config.yaml
n_layer: 11
d_model: 192
n_experts: 64
experts_per_token: 3
d_expert: 32
d_shared_expert: 128
activation: "swiglu"
moe_layers: [1, 2, 3, 4, 5, 6, 7, 8, 9, 10]
router_score: "sigmoid"
normalize_top_k: true
routed_scale: 1.73
balance_loss: 0.00104
balance_bias: true
init_std_router: 0.00858
lr_router: 0.000971
n_head: 3
n_kv_head: 1
head_dim: 64
vocab_size: 16384
norm: "rmsnorm"
norm_place: "pre"
norm_eps: 1e-05
positions: "rope"
rope_base: 10000.0
rope_fraction: 1.0
qk_norm: true
attn_scale: 0.125
tie_embeddings: false
parallel_block: false
init: "normal"
init_std_qkv: 0.0315
init_std_o: 0.0315
init_std_up: 0.0315
init_std_down: 0.0193
optimizer: "cautious_adamw"
lr: 0.00133
lr_mult_qkv: 0.5
beta1: 0.9
beta2: 0.99
lr_head: 0.0103
warmup_steps: 346
schedule: "wsd"
decay_fraction: 1.0
decay_shape: "linear"
final_lr_fraction: 0.02
batch_tokens: 65536
seq_len: 256
doc_mask: true
train_tokens: 438400000
steps: 6690
dataset: "wikipedia_en"
Below are experts of layer 6 (counted from 0) of a mixture-of-experts language model. Rows are named router (the router's row for the expert), gate (a neuron's input weights, with its number), up (a neuron's input weights, with its number), down (a neuron's output weights, with its number) and show model dimensions 0-191. Each number is 500 + 50 x the weight over its row's rms, rounded and kept within 0 to 999. Numbers have three digits each.
After each expert's rows: a language model's description of what the expert responds to; "raises" lists some tokens whose logits its average output raises strongly, later layers aside. This comes from a sample of Wikipedia text that the model never trained on.

# expert 40
router:405512493488538563485466487537509444510510516503555450467576405439528512524502602483403405604536501465454508523447405509509515496483452474504470541514473577549427473440611493550516493418418556530513486542480508536461445533509467533436369544487535487592613439501440545507426622508491422461492553607502429479514518495556440495501623489415564440466469507500446465502571518532458581490485457445540523468468481488556553445594546543494539556536629497509641535559519491468478505439465519545539515432534474476453411583539498436525486538499527543431478529481449487426549472514474505478
gate5:520521478561433506435511579485590538436497555489580485406472424466588510502544570483559506525500524541423549466444502561467611498389490454551597461473507445563456531498553409495494503488470493498480529469474531580442491585486486495457437532528476513554537526518529476514551496459534497433459471421461500491451561482486471369459651489541546330513525429461442502567370520532469486638419519525480487515434551461475382487558487455518538503501495494540522512472532550553427553473452393543438555493483493503524503520522569516618492510466484514537558533458499533429487416468516497518
up5:425516529515531527508585549480534527441476523407508514468561512511480533595539515390556501546408488500524592488416382441470565400479443552545588517530468474484506580475484426443482504545456508474568474417425474488433483494465486494534414560524545577514505452460512501544479455578523552464392578479478489418483548452512477392470536490597508531432459538538527479591443435515437457549508482480400528499388609510560490503537491455581452489473544426510464490475464586558470435519535478518468590470432499471553496449438500464497547465485445526444528610529387513435527561525490470550
down5:478459476478526549469547544455474505490499522426496406498563457485481475477524520425501512525459399477463413504472410504495636508567490565526427593571431530449527515480598505470498499388564487508505440585522525578471503394506564481441431401491460479459493485487530515467475485569485461553477476451575480434484522473504508410450459434532513464525525421541537500489446485528454471519505448411406413477513508511434504567476551509461486591501466557532442445406552565517389497502569544500385493539455430494497490461520515588539490558553431552599600594539491568531437521396437533518
It responds to: Commas, periods and closing parentheses that end a clause, especially the parenthesis after biography life dates before "was a", and although or though.
raises: "an ", "particularly ", "a ", "in ", "better ", "however"

# expert 35
router:474471498373474470464468450482513484462562478527587503443550386482486521527499563503498409479528451486457509546455534565490537512442471528499416508489470562580536577508541475514512543397354563575481545525565616577474460553526457544463419592496587436537579423493533478501461613543502477493533587500517524493468557488496456527472587498450465493462476482491497412545547497475433615512510416425466406482548427419569475469512569590515470533510497544514529495560444559446477560516462518597483476522483524430480429513454513460443520570541501483413520548463492415442590462464489463428
gate2:481499435448462524442449409467486448555564539557541571419558470428473503552516481410384586540489468554523517481405511526452457543486498556360532469530517441424396584457488399420540505527486498464500538553476496540493481507517410529574466438477624525527539479543498439465437537446500548538481550496600551477460527550396496495493446538458521570418531488547498489463435392552401544459462524527457527463498434434588411497507515528527492472506538615522455531485474505483555510535516565556515418508512532394570539543463474425496506497539480589429537541475553459505530542505556467432
up2:402579455541595404501567619502466422489509504459523511469477447530540483440474499579556484474532554534531403469510471389405570556513485471474455478457508490511445514533501533491443489441522479489464492520459477367513508461493439506417464424521399390471469511446450481443513387515450617532507491513497570445537448481541509546526505439496540495508499466500486552459449527462533529504466480560487494617419569511432524498558482457511587516482512501504583499443572469577531430450470453532522524383441449455506552477664457525571430475512561473608434477436534532442524506490516520554
down2:491618533517559408440486471526548452456432359594505552482474511528481461433422500492489531401407517462424496586523527500552459504513475532503441549509535563500525518431469445419427487496507485523476550604530456532552542471578501546480511546497544529511577493563442504489567523377463484467491503368486480462481504548426518541525409536451493505535568418408466517536440485517571420422426489440453482506615433433575544437470556530486492450495455526543564494453474509532558484454485550494441508581488538498483591459426533518450546392497517450486493536462426466619491491516434512441
It responds to: Numbers, years, months and separators inside tables and lists, e.g. 201, 1968–1973, percentages, plus the S-ans of Sans-serif.
raises: "alone ", "to", "art "

# expert 2
router:459574547408510524511506462471513432512549494496486419442572399476464551465500587477436473547497447483489535553433469582471505511471494509474426490473508551526434448433587460513545571478362575527476469558474537556444466562539445464474491532592458440550565546493541494465429597497438477466507611604459568522493551551562521513500558447479515516467426470481505418538592479464287535536446517411497509483537462490533534518565488535516506571542538457477592564483451512497416454498400508487510499536509517507511448479447515402562514566557543512492452523458412465457568487455525433516
gate4:579443552458486550521466475406490531531522498430420420512505501509472600467499439456419556546449534556576546508562501500514440506525502580453510515482555564437384397472520569443500451552500485403494500553504468544426494464498572512435522428604462481477483519502538503546531635474457459512671475493478530514513430563533502543473538457593431448461462494502590516465586531395399572537535549467528461468507507523525540522480510442468439508520538423525575468502448558481535545424501423455471540543522486611494561491442492517514573529539474572486427549552479400561509465480441549517
up4:549454571517465426488488593562560516445504610451567539468462542464549475495494531471604511516561516469490491439554492505481598442541544385483476523552475442529574525581459515533583518490467552455532533512486498541459528522564510498539464579577544487530499485504486481495533428486474453524413465537502539625496588535480482465564472492527503557433504479479518529391463480491529591412472369529607558518363516556558451503507456456477558474487460572532485468453517559456459514455547638609505417485434536521445474495541559452530488471522479484451655452477584547441513463467512467488
down4:489549451503454490417524595479503424393531583494559443471504493486524527533479514529582553413526506464515507558487418568564537566501496518526580577532467524586415545498584539587617518482445519481493585482509512440588469522471439527464457495445531544512469478499532548437476450436554480526470509546494454562563552490449591502535461432389518450616455602551500499560524530461478458454501460491535584520567371489528573399492543489516457504573502599509548577593515456472487535410543479490476492556584421427536409480507530535504447526514466542501513444482551505499408555466533452534
It responds to: Inner syllables of surnames, coined words and rare terms after an initial capital piece, such as Be-ech-er, Sch-rad-er, Geňeş-lig-i, Bird-Z-erk.
raises: "'", "i", "\n\n", ". ", "en", "u"

# expert 3
router:489532469487498556484553482571504390497471537527539446513559507500578529517488514529552445535570513452399484510407437560532549408484485528421509528530556479532492535451553509499588570393379566523481546454553521540502498607558459486501435504549537433520497488436558603459371599467429489482452542522479522519543576524488482460513540438438530551503476488469486464503587536512354516418396461404497491481504410490522449529511478607479446580498511472461503463442473605493397548560438557510419510481505493459496481503534427344522459539496509504451460475497455447471498481528544514516
gate0:540452545489484520511474530476524473489573427553481534585469431445476393519511508386517535509527471511520439504565545505558471504514407513422450482457505471479471568412481545502455547435429606559512431463453537518555472519476472473489486474431542495507407488569466542456469501534454495488437465557513458558460491496483508463457584543508451510492564500580459521652564586598417517539519498485512465423454462473479495378596458469554465508450524543477453501537542446425469515477409433444443601546603488461426565549457493485566565538493458521478539397665539483565555510524492465465
up0:579577608589526454525497508505534439492548550571579478527532535552631440387498523624497478486452513443470514513545575578506468576498470578462532441435468469535599471465504511556572461544503534520517472492536559455461452418532453533583505495501493604488500513517517445499451498444569440358560493492540531445365481527507521461470490497461543466450493533526439444519443521470401499536488505499418502552533498499466494430550479435448463524496478598495613505463500477527495532472444599513549477451521488448622499469445525431590437548464577506508459603522452502461548521559498483573
down0:467647464430379468519541428452534573490562527533512500475560484513487511482462485451459460511521443528478506507409475461500547544509503571519538476460530504486418487499549462493487442574396526541614502411459468527536492433531539441550524518538528518508428461465533565509490496537506478283468485663531410523558560550555441501489543508512504586478591504460485566438461517399471514500421461483592510510528470496449554427533447528441465526391477408547493504504498560540530496453530458488434499574533489583418528488475485559479515462496419482503508444447520466441462509426496585500
It responds to: First pieces of multi-part words, often Latin prefixes or roots, such as sub, rec, dep, dis, before endings like -ation.
raises: "ture", "tures ", "tured ", "uck ", "uck", "tor "

# expert 16
router:421471583435469503503577470500475426441550466528500504479588435455549524448507605495534456564508491452395520527372506513462564581486494533477529521524494420563480460437546482510596492405427587563460577488529588568415510535615477538432528528497546438586552476481495515400429596521461505498508507530495499563495501541574499446505576469487523582457440449487435420554542521449433538446466486422523443463505469426522460500537530620559490598514518504485517519470434525511410516514427509539462525524562488480408422498466506462574433601539564538473487501472459558451493466516483511430
gate1:477537466547548474478497518402451646587561466492536509565567452491415531483510458435577516550535501524441511549501486517556521493342446479562441483497620438481533523536541395468463501471502509521473512500449455465461522429513531495480487567470607461453417448522559466446446539475451481521572466522559499560557517532566545563537451425471459566467540508570408499449558569524543517508466545428413461523477541466506469526504505447623570519587542497480494579565448541497461544482490504500484523480422516481485424557419561438635514545445513568525532364571470537478497504475487443515
up1:443458505436461480528525555536359518510400534487591471585501507502441475570482438496443512481493355487494571516504443495422494454494495492498528497521497438390542506483433489483475516484530505482428450520491460512444489500487535498400545474495522377478548433526553526545381480404438500463505490448540413528595501559506507477586468500463523457538483578516538601505522504512521534540492467488573501506537450632513484523546474571477569582474524486419455396482549416463522533542559594449477504518487393467511454490552481389548543478575486608513510426524488508496434471515380435440
down1:530521525418465473475603441503492488499538500487529515511468540529567589501519569472433527435549561438455491511479468449555468507472440573500489500442475475473410454517419569574536414540465499468448538417542461407371535475453550600439582508497562471487465501394479458559600409551436531490504477570517451477484523475485479529521488485461475486537504477444430459452525517450542407530447494483498481505555488516454491453500555470449522550516513451505431532505423453504609572589509480545405451464486501441452481440628545514503467506526590506535594396389602594433512512431543427505
It responds to: Prepositions like in, to, from, at, and month names in birth dates or places, such as born in Johannesburg, Born: 24 December 1918.
raises: "the ", "each ", "200", "both "

# expert 15
router:470549542406501565481497482509480458499535401517568517394539446389451448431513570474492455451569457446501503510506373530475524563462393556482449510550454540555413450458605551501545555401454542587442523505514561537468475600521436576460428575566595476484535442472519445452493475532423558448477534578489517519498529556539520505484616463387514463455427521448406465565588466461421507470478480472466465511570425461478457451605454489461462542433554542505561507495479566438459559519472505589443475493468533525490450449449490463559460489528508514533429521515433461465525505514476470491
gate7:472406531525456496454562503612536489503552494541508480494505474414442505426580467511468503429491417442497411606464478473529507525521542508444537515459443522485404553439553485489489527491497578498508478429548464538588478531535472553455389594499567519495542448467502422580492515527475549434453483607487475462535609533494490473470540520373573485465430410433478601532524568473494506535521600424507510462533521486420479501520468352550495533474404486457481486491500504526490468536513492577394461448482463553554466487502601406442464513511475573483555388488498514469460505530425399456
up7:515507402554494507515569527515466507542570543507488507450456510521456542598502491426619424522469516576537460465489558431387470419584547477549440626541504486572511480546455466442585460548511410484520527488471499546516618446510544611485490526471482539519434596536475570516522474479482411488510467435455491521511498547493495586496531482621468552513527554573554455446439492503501492549479458476419512466473447396512479426479528484511557470538523457548487560505445456406461613509507559519484477658559597545475437477512529571496464489531590472434470468472428473477482466551483576447
down7:504495448435597511516433483416485526516432528536515555528542477487519548537504600457497481412498480504540501518419609477529499533511530457531432388465519527592555486434451542474537564535544562492580589606514524587531522565619542520497438557402530541520512581514453585496465474596540388482451488582504506459508476495444510442495554352575536524520462458470578446533619448550532499503549548516551523433553483447542483535439527501469524571601517493419504583412531432580526456553509521506443497531462451510516457575498516477531489506555503501465445495556469484493417482566498421499
It responds to: Participles and adjectives after was/is/were, usually followed by by, to or in, such as used, known, located, related.
raises: "in ", "to ", "for ", "with ", "after ", "by "

# expert 36
router:444466556501544587498583440509486373501606500521517430509501390482506469488507581474460423506543432419399527556390529566524504507468453546422468452500499539583480513468617499482495535445442556547496512502542543558519509597614468523484504574459515472535553444477476456517479571494506455468523489584482534535470488606525484491528511387473530519473408426445473518475590450575369483459495476425545529483522425445483517470516506498519497559607521379517530534475484508551361466484469473592490492490495446494518410511500505489514489564544470497437431452561444542455491532540584497451
gate1:563523564548549473465568580429533489447438554452474435553475384471538519512609536469451518513510450583475408491436479522513506464506503524442466443510431455420486503620496595510552536442489457504455469489480475535457461489542577506489507573489514449481460386507518481543480496354506439467514439474579526441419543546443539556442563473559539486433477552553462449437582492499508453507452470519524502482501458467543470475472472422467467524457493553428455511485533545559568561582432543463635459453483458529551439522482553478454539533563500511439472434580470557582413435516646449465
up1:561413485505456566460512540515435433558484499462494514448474522492439460366594581469446463537448504546426533476504504554508467633545591527570467480571420432536417566528471556585539517451497484378449425507461521485449554516554475560461474571535463455496463477460515436554578524514540435459563504544592446520592491498515549524434546460559526501448517536465375492418475475484492490474398441532448540445473430490456568446503561464454391475483506555431474448435538543477432517557526556483555522458549516589461440472405543533446525530503485579505461440493499473525430461467549475535
down1:496549515524454382513560459489404401441457461497454558497429573528499400514478601514631481465442444532430551500430592517432468439509476590565551553562536463499543440378501537477477489562526523544428464423586519441475522437482499531503483598373589562446446610407539463399508518498483512535532526507544570442533495437481483502472549530556506507505526614463460475523478489487478478382551598446534538525494548539427449515382473450522547564478530521484560427498451504512446471548474537494462453512535507525518449510541548512490444505477548485435538522524520459514541482544469446535
It responds to: Prepositions right after a noun or participle, mostly of, and also for, by, with, against, as in Player of the Year, known to.
raises: "the ", "his ", "any ", "many ", "an ", "this "

# expert 59
router:472479545507489559492524489504474458456522485526511460422551415408559466485431581531496494574481488402405460536493468609455517470506446476465472485580471564591462497488506566416533494393369553547513561479523584564510501552566473466493441503532450487553529430545497552482439614451482509511540560602540523548455557608538491430516575427494510499472425510539523464531549520518476501516492448380524431424507459435562539486568488620557500538486527513560556453491483464514415554539509493606504540569522442536436409479461544496544493565559568521555442525450474528417480404481472486460
gate0:422497469482436463555620481451530480470394460423584480497486455474496459482502526495485555429479464550475500496493539497472519475535382601431498395526585524528509538488578412429405510476479505390449443462550655467567493445513492515559545560544507498454478545519520572493469491467500520536454537504571578516441460600590564553488562526376542511437434472546500572504578463530421486556503545475611439441547533473422498486530493514450509474447462489478473547531537491558483620589601440564502455458528524570488467470427475559512545483479457487417524526460490528459534535519517474512
up0:521473431600510497453488419501479527525435479498443526549471521418587507552597409570493494532573483521489566531505507577493468496432460498454452514462418463505494492508495481581572576534557545520591517417503466523510433572535539516442432368467477541489481460452598473502399546474461426492536596482487413526527529420429508571485479515541470543532609557470506430427497517497464520502458533594475566490541483513462453508527515535483605480612509411550569564490520592569451491500400523477584508638401491517557481519486476439427425461530500567472491503511532517489504467450483492420
down0:497494475456484489581410463579493504558579426473597457455489466520466423449499463498484528563483449470544479434528584482499520491472570465535444547513508484535430551562468497486454475505462563505535512557614471585463437419467450547544533399419590432538475531445474426480511509530579522519451379494509481498513495488517599528441477452466516568555451468514461537433444506434617554479432447452482467608480491554564481536553536559418559518549585467543568491551603505510397609461436493426536420501500516488480518428511481472534456493435451468367474515508564541512528501505406467477
It responds to: Short syllables after capitals such as Zo, bu, Be, time colons in track lengths like 4:16, and sentence-initial At.
raises: "the ", "least ", "all", "all ", "a ", "or "

# expert 49
router:448494527394498530522488502523530449515533469551484420454554427443515547443506604441403433522551439461428520485441459583460513508439450481417478506522481499579471452495547429477488566458473544523504556539485619584428484513483483506472508469505510474574555489539470477457410586466516432473531565575529526545479536528573479468409666463389539537475502463428454531459567493518455529495498456471537406502512441444550534469489546522537523529572608456505588504546543507382399538447444471581518441545495517490442389507535519455503444557521559592501448510494464481461595490449498497440
gate5:521418481461482507546519476580437451544620517411537503591518484550548520527447487508512420518486494514447443526626543599451513533512561532513446524482445475530494488473496454478567459356457504473644498488549538464435434521480482499446527517504514523496445641536480555486541431531459465577573546579479507488543465503529397462432526509503502496477457545511432529460474511516525469471482488534434469526490490418558410466535448569546486523592580480420514467587447518474504425394439528469459538521429447538500527443512445570525388564545468527503561557509489361539439518595481470521
up5:417573505495455577536478471520595437452532483448463450469449520524558474436437450522456566472415510449469598459490534512419509515500498512510490577588415630410515506505537514376544515487506475470554555512507487486558555488501448487487515509469516403435454532483499493520540575542515496575518513644474574490521500480575492469603591489469459522547521461439574474557475439505532555488472551550468572491475429345574526463543495551499467583463395481516492574490467506465522462462520493605492496551469505575544507410477526531451570563393477450481494478603462486518552560429484453566
down5:429490435526473530513424460524478442499514450510512513523504457594573473582430496437477473515511462509550451512539514526469397560621511521472471505514432483507486442534523433576550497586507470523566526429449529534564449508548401495410511502360635435523485582534427563513597595570568401552482371509453492478590513490542495482481564485517506623518476497493481492424554503579532504452509524459532498577467417551474450505569519541500479492594561540502552544562437522435513481441485477496460542498484461550528536450441513478439508479613455575532509530498515418571488514544409536512
It responds to: Commas, semicolons and coordinating words joining list items or clauses, especially city–state commas in tables, such as ', ', and, or, including.
raises: "then ", "thus ", "subsequent ", "the ", "one ", "sometimes "

# expert 54
router:462507534501580496479539439562505415431553478534595458494536472456576539538554513533513448507521543526458469534423482486480550545569484530496488444466474504531502461424589522558493568495339512523505586509580555554523541565576470521494452462604556506578622459503502413440406519443382452507552522501420533499456553568517464443523557489487577512470384474508458492473543440462388508541479480450477449479583495456532489436558535507542412511458590467472506560490554488513446485503444595546515476474487518485505401541549469419474455532504550450529355498509482508405508500457541422464
gate4:505438629500572529489478562481552455551446472515563512522446488480458480537597462528498475545472463510494445505452591487533646448513472553533493502535459484481496604521483453483556489525482591482574586470508469522541565559423585536362496467531558509468474418513472542505404581516397486550549506504472442614481475436540554611555538466556528506515475574489438500448544493455618500564432504535513510461584405469488415549555583522529562455503461584482464506440496493561551595444432517420475475539476525522485430612438507511441476478486509456466540456467542522481525457459481448465
up4:424518575542473568490558546492510474454539503536558451477500617436484474577498445448452528458463538471492467421426574543531552539581519516496481514459495455559574573439516461466478506458550496516550527470425496448442518455541468557551421480453466451534564470555535499427433463468434488518633459487456454503563558501476485478581498449461528522491551405556438478475442567386555463522508522443477546434531501469504390511546599545504462553566499526527537470437539458587493583556551602470510454496500528475549495479576584423509474633541597415530505495505376439434531568458494512534
down4:471498473560523514570489435539495585518523522577512545514549521445510511520393351646504653515435515458392523502492564476437510509516577488441530500476461469498566486453600453517570504520390461473538528458501507500478528490496526525505437533473577528533602514594441534447464409555548553507535533474446531554475498596548590460482504586495555511505519454400544552529406503498453449490513642500444481515502485511562564510493494440536467537411434555550459450498489486560527456523458487498473580422471431546577511468479548603517473473438547566508459496449499508557472532433479503555
It responds to: First piece of common words after an article or adjective, such as ac(ids), for(ensic), sub-, trans-, and direction or time words like east, after.
raises: "g", ". ", "comb"

# expert 25
router:468519519430496536454525478465531470510565506502568464480591370424525488462528522451455408521568510518458554507426499591465577474386495497423437477564470475540464505418615427519554534481434551557565442558544634473437470564565471574500486536526458425502518439481582522407435509468442462483528596564490542572540485507537484419500560405533508507493477569530452391497525496571450500517458416425521435528490425412461552468487520572466498559540603470418526520528496486481442468464437531547559495472469477446458494503545451441547479502516530509454412519539499412426501498494484568456
gate6:528562528485558493437468488505490502529477555462535487495566407591567467523473503501483476565489468459419487575462556562451532392484522526533474416589506474544484448574580610405466517442455585481390515537515522481467556526539558525573394489577534536570384388481511602525510474478512558500577515555431468441557484532510511539416531545552537564595426515459418492546429490514509481516542507503517484540493527569598479530471468530567617503434485440521494547444515552503537500546490533495512395411445478426587471502425430395529469498512468570525462429515494506521487445554493515523
up6:553570441493493529440421554466512454449568519505425582458511468506472477465491516438570476531431455608565547477474544538454512434474481548419453555511552501521542445489535373483482480557521465520492477486441450452525605515426527492538532544537462598539524573537481420488533469545472647514518491544425520525491525595490480450462570474524482528539522452515509450461563484510459521492356448491593509460531490490473526508542431436412496481579550483569499661553523450508412520466501531512455411471544462489557518481562437583418475421576552498528550517385549546447449510501438508561
down6:504500552467562576522534479451443524521353486439532516469451480566499529512424460536518512497505461539548532472490460578452457546576503593555547517496509510542460563521458547637449409574410516433499506445422565520491508630459511510452461518575467593414542539504537517503487499523454530483521461467395471422521512489430559564423513497489433543519446534539485542478496631435453465424553524560581497406483497527509495487394562516567454539520542479504498627460482404528504520504552564578485428474532586508508439582529501493510477503507511503540428386549518572571559526500544530498
It responds to: Head nouns inside names of schools, leagues, clubs and organizations, such as School, University, College, Cup, League, Air Force.
raises: "and ", "first ", "(", "- ", "– "

# expert 11
router:501517541437547484552592460466482368528570541503522490504546430425525523507506614454572380509500421458437473517371498526455528498497491526451463497469460516571456496492616523537479545452448606530461582494529633525502503530575496528484509494483512541509553499487476524458464599517445536494483516545489501497480532569507454453491623501449561517497468506447464441534566503469408508512489563448572481497478389473547447463521503593601549598503517484490554538469458547498416509552428497587456474504501480528462420552469507395521413607495483553405397498455434518481477442477428477468
gate1:483520430413474457443540507574456522452409486549481579552528533528509536575470460500483540448429485482498542491561463494463466523555455488477553496519553475554512503476533507443496524528468507586616484473407488440481469573512515499396515560514541495559545476568467504537530532565461455520574565493471573504619449498502519476512443567499558581507596621513509511410631463474455545355463511394460489482494509506494438570499542572515491493532477490467503465500477511601446362413447508556513558565527540537477427395525515473508552399471490526455509396516402548468453520545548515423
up1:528473518502423502437535438516581531577490403580499507506508533522436514466548528366472432448534605433586480486590525537572467499515480498541436466540494535545445462595506476524526470544484559457508417472585518496494535475356631465503529513520585495439506488446532537416461520469474508598538459536500397505389446538535508459502521446548482441520550479503527507490443530465512385500509478487506462496503409481412574508486528469488404522490505603521494548608482566505461503577582473563468469543428529496498529499622475528479551517560460484581428476523521458502528472503540626440
down1:573444598498515405551520455505546465575526512409498425484539489500554519490507550525541513559471503503394455513532512478449556438526494499510464526468554471529449486587497568492495544460519539478516521515513534532520584512490521534528424410543499588508419567455455423484426505566497517449535360603482385459481613480473540471445568473486414462479466455586503413493419520615517431488536456519615549477480526458538405491551477548481512497524418515461421543442625494449489442500455471483511492575460477523421494526469482517415499615500517418582548559468503439570489509527558541546
It responds to: Prepositions opening a prepositional phrase, often sentence-initial, before the or dates, e.g. in, by, during, After, Under.
raises: "the ", "this ", "a ", "his ", "their ", "these "

# expert 43
router:460544474483511560449490460586473433490561500479597468430558490458493536518525492480466373546490443460420453529469466536490499550508456495427452479538509502562530571434534540577490577470398541546554577526530543519437522518580477489502411555554522483512559508525528497457469562429458450449481517523459492460456537582507530533584595451406594516424464429476446520492580420455343537458454436441511504473489447463548539500528576528498437543568605520496486596452449508516421462488445564607529469499499480435403463502538484415467501546492591463485450471539476483392424517488554449498
gate4:425407451511462511520430493546425475458475534519586445487478522565438481563475469496362482606534449413623441559496495539480496489573513499506532447526571408502619596445521572604442479479485559463553501472516478491451467568613442481477457583519452566511469454488596549561554524443572546497401424507436472454508474469513529535482504443446539485509468441485531506470572495480450484555559492506528575526576416496448529602499508546399497436472470607562530565531512510631502509490520537478522464485488558577468470502511531509446591455494532440453549487566445475498461490497536470498
up4:485613452565542465531420465513576387429433460519441573481521559499504509510460558519428552473461527502457462464496432462524422535512581465441474572506515506593480518574560532558562517483482447540499538533409556549492434503563459473531506581491493519479510538595406472519533542472438523539405489502417537565509469529578488411547558520524542562399596466508526480520544447468429514473568556445578456470485545558529457546481452557606457462556453435558512497416483427431503502567528547605515421452463547448455517465488586521546560538523502441631455544512556535469464523481463558473
down4:466572567494516422528440539490538493465455441494495488499582453457534566492437499589521567520485458524513523543428424568521481442522575432531396457507577535495520502501572559552527495494542530503550539549471499531534505373581553525395595460548498451440615478508514544483470519525558472494456465473485447427572526478539381428519447563471502497481501536452464517489557484459521471477553439518567533478575537550426472445458504481525444473496500465461406403621522544435394568514545446432496458513505477603394475544456460548469485528539469524482482372499611554559589468514466533434
It responds to: Opening capital letters or letter clusters at the start of a split word or name, such as Bl, Br, Fl, trans, dis.
raises: "ott", "ailing ", "um", "ence ", "ence", "asc"

# expert 61
router:477466524418431557441523505586465443516607454485596534480537453365530543464491582470522358627517439510485521519398489533462520509530485492514505498525485473497423545492596464480526502414470496562567413523452556548444466536476456533502426549602517474532605497455553501494423588471505503467441577502497573452524565563496483513483552467510526455502462455475432458554554467429385451487465458375515472455443420414553564553529548535545443482482578503477523569517520548526471510479502551516439515584499457476434388536482488460566462542510458552448423481504449496424494547491495477461
gate1:421460536477496424416515446503430506470550442442606493504536507451595568512459455400524511462482488497467448558478444488413541477490535513544555527511500472495513510539545558543604526462509437517529506506488559422596389531514491501498499571484547462566520553520466461561483529573517526427469466474611577500558517458527480586574588487444453568552510560430579397498499530569403554465380550439496544587587484515551502399545499437518474479514474494430407409484435495446537557523476564522550513549538624445551461420539517576461476546489509508515545420489465540492490456527482542523
up1:508489499502521459559571525518481463519422573494490491593484461500532436424498494504591475495457465411537490484561530582538501576477485444452485549397495492476557537504402479484435481412515531485412563423547520583541615427398462435474496495544449533495500528543614560415474456509456419555477492499480529497498540523527459471571482510595498452481456522536481597557585475472634437562617520424492499567428528503547534548549422538557419488426493511479477533514495511548464470381553494472453567526513437470531508529469550499365462414527477566559483476520535469412535542530469517535
down1:470580492534554506547435490432529459491403495497591500520526494511495406559459467432580430533500539491489489494470468554512519500429591508476493505512451396464469467473580539533576536571518589413532594442499489478490473481532453577469600524356455558557484618510530486536462509563474471428456491537472607428559550515547428483515551464543512473473516635504558468469582528582518478507535615427521420423596509463571487459466619455467527504545530495500491443486513432539445531447576568467474486549464547451496529405433527440500448450566509515501551518486527407462520512494495518504
It responds to: Auxiliaries and main verbs right after a subject, including census statistics and plot summaries, such as was, were, had, became, tells.
raises: "widely ", "credited ", "transferred ", "significantly ", "recognized ", "accompanied "

# expert 4
router:426548534502464443462503432494481434540523427542570497517555385436538507443520558534503427535494399535436464540518432570446563532498472518508473517559417508579470490429522462564503562469358548557471484525471574584422450591454465515517492478484529469608549536454618449461421569479529425509496499564475541575513504530473485507497588460426538525436436518497470472575592508420439567563456506440521434449541458415556561490459488532495488571479557480463513474550523575494491522464413504611477515506507482458500459505425497453568450593464477568473460547487379483491479528469473502409
gate4:490447535473578485398479560468477488498467498550503557355527485483561494480488524472480413459542493548496437581508490565424578461405482552467514552531508547446494525395437418431428481410516488538501520562499427493522504517534416501614537536532556495469462467523563576478411537493483438395627577377444523557529479538568527446509615528457508476530429435424489438583593544496531527548551439517552513444511440563584452473480455522481470455510545556536502531522481533506446537533521516540437503441502559456495545518454503448535603570457439498525476572567457518492533569532496569509
up4:542601503464584501543474543487441529541543485364541374489543430526433557552395475535486467533474529506497501515466494481519389564544529470517479458399485465482505524497514488425473526513537519440486516461529471525472432465499560451492455529472514479521539500526519463473507477598507479484510549481559467480523530498523604574444449499528589515543525461506571525543500531568479504380524481535556505604428542527431571488449515474521609543529571373591525576588485474506505478586523505450461383432589632515503412503487500544546586497515525468397531520511567502502483511470550404610
down4:426521501518500461515444514566516512519501478498475547523474495509479485534485466544504463532406478515431534559543463476547581506433460474452444469499592545492516577546395522447423548475549607476494465505520475461567513547429537463503571574471564591420438489495530505384451515481498497453604486395483529479476460509616520470430521549507608522404547583474521522516494487523516460557513396497490518519557471442586577534560494514444632442424513405484584487486500445447412459479520455412460508454552538458501517482521549415418471598485588502502478599580518510431435515582537528484
It responds to: First three digits of four-digit years, mostly 19xx and 20xx, after parentheses, "in" or dashes, such as 193 in 1935–2014, 201 in 2014.
raises: "families", "dom ", "Hospital", "ship", "cell ", "vacc"

# expert 32
router:427462530483452621443529482551483457544543453445519504452507441318510496513460575501464390546506443473455462513444497461443496520471487562481496481535508517506395540478584535494504527443454529569540475512467533498421446528515460565438459555615503496497530485409568489492371508500467507418472615545489549497551550580494502488519585388471515445498435456540468511530557514417397470516431504427536402406543482457527492512532534542505420551512527418460516517527476536432413580437483572579475510533478535484508399552450498483514472507491572545455480492500444561411543538458459488430
gate0:534436560489528559544580437527442479532490532508494510556451473538470486490498608578459374614475564538530521605412483509441535452469532521549474476507483512492495549542516514429484458457479500470414527450510539500441602527532481586499451543464481528514570424500538498510527536557432533427485514531422415503516528562511488453549499516598528499557481464498495514528513522456533553557464493488554434403488474381495561371553405461555478473462542556508481530459574490508443541442488578547465479565442503561507421614444579438395530599427467463446476476412528555448512527426413514445
up0:433417500531410442450415502579500494464502503452488480491515475361532517431508549523527455445517469567497518546502396501573501449437540574544510474512502503438515518502591445443576411516531535463521439470445515548499453467513526469518574511531515515476550400491533487566423471467601520511432570481515529536536585546444468608495499500556471416496517530590549520585454587466447409489407498430509491496527529502469414470597432474516476468482512519457485469506394535499441554440511603556428402478438499458591578474438507511523534418456640548473566549450503535473526515573486497525
down0:531550526439541431525476502416524461422551500550533551489572442478574467459557463516486548550609501511467461439477450516329561517518484552496424492478481479468490462438594521474398556468551530604455588533495652506676429484507526399520578542472543513552514549539471528409483525508452448592460516394461494500482481506529559469500446511501525571522464562495458467430444473509447470443531535501461619566495536541499485517518471504522564513491515491566473468466492540464503469538418528431448463493421493499483559435537412469494480483574481443513431535500523416508489460486612495543
It responds to: Past-tense or infinitive action verbs in biographical and historical prose, after he, to or and, such as began, took, played, command.
raises: "himself ", "itself ", "them ", "widely ", "themselves ", "him "